python train.py --router_z_loss=0.001 --norm_eps=1e-05 --optimizer="soap_variant" --grad_clip=0.5 --train_tokens=327200000 --dataset="wikipedia_en"
Below are experts of layer 8 (counted from 0) of a mixture-of-experts language model. Rows are named router (the router's row for the expert), gate (a neuron's input weights, with its number), up (a neuron's input weights, with its number), down (a neuron's output weights, with its number) and show model dimensions 48-95. Each number is 50 + 10 x the weight over its row's rms, rounded and kept within 0 to 99.
After each expert's rows: "gets" lists some tokens that make up at least twice as much of what it gets as of all text; "mostly gets" lists some tokens that are sent to it at least half of the time. This comes from a sample of Wikipedia text that the model never trained on. Tokens count by the router's weight.

# expert 16
router:61 53 39 51 37 59 46 41 57 56 51 54 51 46 50 62 49 45 52 46 44 45 49 29 42 57 53 48 62 42 62 50 71 62 59 61 39 47 32 55 57 48 57 56 43 47 33 45
gate0:65 23 51 54 38 32 43 65 48 41 29 53 52 39 60 47 51 34 37 53 52 37 53 33 40 62 61 75 46 66 59 55 45 41 46 33 51 60 38 36 54 59 64 37 42 48 44 60
up0:63 47 66 52 26 47 50 54 47 55 35 47 56 38 45 47 57 45 52 49 41 48 57 45 46 62 66 57 51 46 52 30 58 47 49 36 37 50 34 35 51 54 40 36 59 35 56 75
down0:31 43 56 45 38 57 58 48 32 35 56 44 31 41 48 73 55 41 61 45 43 60 44 55 52 45 48 38 48 62 39 29 37 43 54 63 49 60 53 58 42 57 46 46 34 64 28 47
gate1:48 60 50 46 46 44 46 69 56 69 51 62 44 51 52 55 42 47 68 42 66 38 62 45 52 55 63 55 56 65 29 58 60 50 58 49 52 51 40 64 57 63 36 71 30 53 60 27
up1:44 57 63 51 47 56 52 42 53 52 68 58 61 59 44 45 61 39 31 52 44 45 59 56 36 41 53 46 61 44 56 63 47 45 28 56 58 53 46 42 51 32 53 63 55 57 44 80
down1:63 60 45 40 48 45 44 49 54 43 51 71 64 60 49 54 55 53 45 55 54 50 58 44 58 43 44 44 64 55 77 44 63 61 53 39 43 71 30 60 56 58 56 68 37 66 47 40
gets: " was", " is", " were", " be", "ly", " not"
mostly gets: " is", " was", " were", " are", " also", " not"

# expert 28
router:59 56 43 43 45 50 37 44 47 41 57 62 47 44 53 56 48 46 57 49 41 55 52 26 31 38 52 37 65 54 65 53 63 63 50 57 37 50 32 70 52 49 56 49 35 34 18 46
gate0:50 49 55 54 61 45 50 66 39 42 53 42 55 49 57 54 52 48 46 54 51 73 57 34 41 44 28 43 48 51 58 63 45 63 47 48 52 53 63 49 42 52 64 37 60 44 79 56
up0:36 37 43 38 39 49 43 35 52 45 55 51 49 46 40 48 53 57 48 50 48 57 48 38 47 26 49 36 59 38 49 54 40 59 53 52 51 43 46 43 44 63 40 47 57 35 55 62
down0:31 36 42 58 45 58 47 37 50 36 42 36 53 42 47 67 46 43 55 64 60 56 53 60 49 46 46 59 35 32 40 40 62 65 63 43 48 45 53 53 56 54 43 31 61 49 63 58
gate1:49 53 42 64 63 32 45 40 37 60 55 41 38 68 56 47 55 40 61 61 26 38 40 48 49 50 31 56 54 37 53 45 48 79 57 41 50 33 61 49 55 65 43 45 56 47 53 55
up1:59 38 64 60 43 46 58 35 47 39 52 47 58 43 42 36 52 46 47 63 42 57 48 43 43 53 35 42 60 58 50 39 47 60 46 61 42 49 60 44 50 59 47 65 41 63 73 49
down1:55 45 35 67 62 37 46 45 35 58 42 48 61 27 56 53 56 55 41 42 52 47 64 41 56 62 45 46 52 50 48 51 34 54 63 44 57 61 52 69 44 54 53 57 56 68 63 46
gets: " was", " is", " he", " had", " has", " are"
mostly gets: " is", " was", " were", " are", " had", " He"

# expert 15
router:45 50 42 47 37 44 44 48 34 42 49 63 49 61 55 59 49 51 48 35 35 75 50 30 35 70 54 37 51 41 45 42 55 57 42 51 46 49 37 47 46 49 50 42 44 38 49 38
gate0:44 68 64 47 43 59 31 51 43 43 63 69 52 45 44 64 38 49 43 47 63 46 57 50 63 48 62 53 60 35 52 60 51 51 37 69 30 50 49 46 67 59 51 57 43 55 47 50
up0:55 45 42 43 27 54 56 65 45 35 62 52 46 54 68 70 56 37 55 41 67 55 55 80 43 60 53 46 55 41 27 58 36 55 65 53 32 41 64 33 56 43 46 49 56 38 48 34
down0:59 46 52 63 46 60 48 48 41 42 58 45 39 56 40 50 50 37 40 55 60 62 30 44 42 39 54 44 57 45 42 28 34 46 47 29 60 62 53 49 54 47 46 46 35 50 56 57
gate1:47 48 47 44 54 54 53 52 76 35 51 56 48 47 59 46 56 54 62 58 61 69 53 32 69 67 58 47 39 64 38 49 52 52 44 77 38 66 49 74 52 37 53 61 40 63 31 53
up1:71 54 62 67 48 52 52 44 37 38 45 63 46 60 40 37 60 45 44 56 57 37 41 57 45 52 47 60 41 47 43 72 51 53 63 31 42 40 62 45 53 43 54 42 51 64 62 39
down1:64 45 84 44 55 54 43 42 53 56 51 41 44 57 50 42 49 62 46 61 44 46 48 44 51 25 57 48 69 57 39 54 58 59 33 60 35 44 40 48 61 48 51 45 45 45 68 22
gets: "|", "-", " |", " /", " September", " May"
mostly gets: "|", " /", " January", " October", " May", " July"

# expert 11
router:61 58 39 45 46 54 55 48 62 42 75 34 33 56 59 72 52 32 47 45 43 40 45 50 50 47 43 40 58 34 67 62 65 49 62 64 43 40 45 53 43 40 62 45 44 50 53 37
gate0:43 45 38 57 48 39 76 50 61 40 52 51 47 47 54 50 45 47 46 48 47 58 41 52 44 45 37 41 64 39 59 52 57 58 51 55 64 55 58 68 47 52 45 54 39 53 45 26
up0:56 47 36 75 55 45 47 48 59 37 43 68 61 57 39 48 64 51 77 46 40 21 57 37 51 56 47 32 53 42 60 46 53 59 60 36 41 52 63 51 70 66 47 54 27 37 48 65
down0:41 47 52 39 47 62 62 25 39 53 40 68 67 38 43 73 55 58 57 59 38 58 50 29 56 64 47 41 60 41 67 55 78 64 45 49 38 26 41 52 54 54 47 47 54 45 50 49
gate1:41 68 52 40 52 40 46 69 47 48 72 57 62 44 51 65 45 51 71 55 61 54 55 39 58 61 52 37 37 53 68 73 52 60 49 67 55 55 46 45 32 33 51 49 69 26 43 49
up1:54 54 52 51 33 63 50 54 59 76 42 35 40 58 43 60 41 54 52 50 39 52 56 45 53 48 56 48 34 69 50 41 55 45 53 57 59 37 60 57 44 46 47 53 57 68 49 34
down1:64 44 34 56 67 52 44 67 52 48 50 31 52 67 49 37 56 47 44 54 55 59 59 45 52 46 46 60 42 64 52 60 44 62 33 80 60 40 49 43 61 59 66 50 32 31 46 47
gets: "o", "an", "on", "it", "in", "as"
mostly gets: "ano", "let", " Ross", "pt", "por", "ito"

# expert 24
router:53 46 51 38 46 44 62 28 47 54 57 58 38 65 61 43 53 39 65 30 20 65 43 49 49 60 48 48 56 39 54 64 54 45 60 54 43 59 47 61 34 81 39 56 40 46 44 39
gate2:41 45 75 62 60 60 43 47 62 45 65 58 45 47 51 59 40 68 51 66 36 31 65 44 50 67 47 47 39 42 45 58 52 43 49 42 35 61 58 52 40 48 38 45 50 42 52 39
up2:34 39 37 44 31 49 50 37 47 48 56 53 63 57 37 32 49 42 36 36 48 61 36 46 52 49 62 53 50 44 61 46 69 57 51 31 63 47 42 67 74 58 58 57 61 43 51 49
down2:64 46 54 55 49 47 44 52 51 40 38 55 70 35 39 58 45 35 58 63 66 43 46 51 48 53 30 56 55 65 35 48 55 62 51 73 38 33 44 46 42 55 58 56 31 36 42 46
gate3:53 47 75 60 50 64 49 41 44 53 54 49 60 39 54 45 48 60 60 56 52 38 53 56 63 41 51 71 56 55 40 28 55 36 46 47 54 43 32 47 54 61 48 67 58 65 49 43
up3:66 50 49 38 54 31 45 52 40 58 49 51 51 57 41 43 36 52 56 46 56 70 51 41 60 54 59 39 52 48 54 72 47 61 56 38 40 46 65 55 54 53 35 48 56 40 63 41
down3:43 44 37 66 61 44 41 40 40 53 34 48 55 35 37 60 39 52 42 42 42 60 28 46 51 66 56 41 59 38 70 65 39 66 40 53 48 31 58 48 72 32 54 66 43 37 54 46
gets: " d", " c", " h", " t", " m", " s"
mostly gets: " t", " c", " h", " f", " d", " p"

# expert 7
router:37 52 42 41 45 68 34 65 48 33 65 49 29 48 54 65 43 44 57 46 42 45 46 51 42 34 51 43 72 37 61 55 56 49 57 66 48 49 55 44 55 51 53 48 52 48 42 54
gate0:27 53 47 52 40 53 54 50 42 52 64 54 32 46 37 55 50 47 43 65 38 59 49 45 55 49 53 54 37 29 44 43 55 38 43 50 47 46 59 57 62 27 49 47 40 47 44 41
up0:60 40 54 42 50 38 47 61 35 52 45 38 77 47 57 55 37 61 60 45 73 51 46 64 53 42 42 60 40 61 45 61 42 49 46 48 54 39 54 51 38 44 49 46 47 47 73 45
down0:57 62 42 55 51 48 32 44 56 37 31 56 60 37 41 50 47 52 58 61 58 58 51 56 57 39 50 42 60 46 56 43 35 56 52 43 67 48 55 36 57 19 53 27 34 48 48 39
gate1:77 58 48 40 60 50 33 48 56 57 50 68 39 42 36 50 48 60 63 43 55 41 52 59 44 32 35 43 34 60 62 53 72 39 48 38 50 64 50 43 63 34 61 30 57 35 51 39
up1:48 57 67 41 60 52 48 36 52 37 39 58 57 50 48 67 35 49 43 47 43 50 60 63 62 56 40 56 72 71 50 35 42 46 59 63 53 36 52 41 49 36 50 44 31 41 57 54
down1:47 36 40 51 49 57 58 41 49 48 55 48 52 31 62 65 43 55 54 57 42 45 53 36 55 58 46 47 55 43 53 32 48 33 42 44 73 43 41 42 55 46 32 56 64 41 44 40
gets: "a", "am", "um", "j", " v", "p"
mostly gets: " Am", " v", " ex", "um", "a", " ass"

# expert 23
router:63 47 45 39 37 54 43 48 34 42 51 56 38 63 62 69 36 30 56 42 37 82 38 47 44 59 53 49 55 44 53 42 45 51 54 65 52 33 25 72 41 64 54 59 47 52 50 26
gate0:51 41 58 47 36 55 34 57 38 45 52 51 59 55 55 44 49 32 61 43 36 60 40 32 38 67 42 61 42 52 43 43 55 42 25 46 52 40 56 77 30 36 48 38 52 42 38 55
up0:37 56 39 48 59 56 61 53 53 74 59 50 46 58 51 69 39 46 29 63 65 28 57 62 49 42 57 35 57 36 58 51 37 54 66 72 52 48 58 31 66 58 58 39 48 56 46 55
down0:48 63 37 58 31 40 25 55 52 33 66 50 41 51 27 46 59 60 57 48 48 54 58 65 58 44 55 59 36 50 58 67 65 49 47 47 47 61 35 50 60 66 52 71 67 68 48 46
gate1:48 50 47 53 49 52 39 63 62 47 39 45 49 45 52 66 59 64 35 55 70 42 54 61 58 39 67 67 54 49 44 52 58 50 65 52 57 56 31 62 54 37 50 47 51 50 47 61
up1:49 50 62 44 45 53 49 42 44 74 51 49 51 46 63 49 68 35 53 54 33 45 64 43 54 63 39 38 58 64 51 50 48 59 56 41 57 49 42 64 45 52 60 63 44 48 32 37
down1:61 63 63 68 61 45 41 70 32 49 43 45 49 56 35 37 38 50 44 43 53 70 46 43 31 43 40 43 47 55 43 65 46 46 48 20 53 50 57 48 62 59 52 52 47 54 64 49
gets: ".", "\n", ").", "\".", ".\"", " ."
mostly gets: ".", ").", "\".", ".\"", " .", ".)"

# expert 3
router:59 56 29 55 28 44 49 49 40 28 55 62 35 49 60 54 43 36 57 36 43 53 27 58 33 51 46 45 53 54 64 52 52 56 61 43 33 42 37 79 42 47 57 46 29 29 26 48
gate0:66 59 38 62 47 48 34 40 56 64 58 41 38 48 46 74 30 48 46 48 47 60 44 61 64 51 52 35 37 18 48 43 49 50 55 46 63 49 38 32 46 48 30 56 47 68 45 54
up0:54 40 58 58 68 61 43 43 50 58 44 70 48 46 59 66 41 52 44 58 58 57 44 57 49 54 65 28 59 38 44 56 60 66 49 43 47 44 50 51 61 50 45 59 45 38 50 38
down0:41 49 64 63 31 65 51 33 33 51 49 59 54 48 48 52 46 63 47 31 55 56 46 62 41 35 34 59 28 64 60 52 42 45 46 44 61 56 36 47 51 48 57 58 56 65 49 37
gate1:48 40 33 41 48 57 54 60 41 57 35 56 60 49 28 49 53 45 49 41 49 56 69 48 41 41 40 45 58 57 34 62 49 45 31 58 46 50 40 64 41 40 64 55 65 63 55 42
up1:63 58 51 54 53 72 51 51 43 70 50 49 60 55 36 52 48 54 42 46 54 36 35 47 61 49 47 54 43 43 60 38 56 32 51 62 48 64 45 47 58 62 30 39 20 48 42 56
down1:43 34 62 59 45 59 50 40 45 49 65 62 31 58 67 42 60 34 40 55 54 46 42 55 50 58 51 34 52 37 35 42 45 51 54 52 31 38 47 53 51 61 61 62 40 26 52 51
gets: " of", " and", " to", " in", " with", " for"
mostly gets: " and", " for", " with", " on", " which", " from"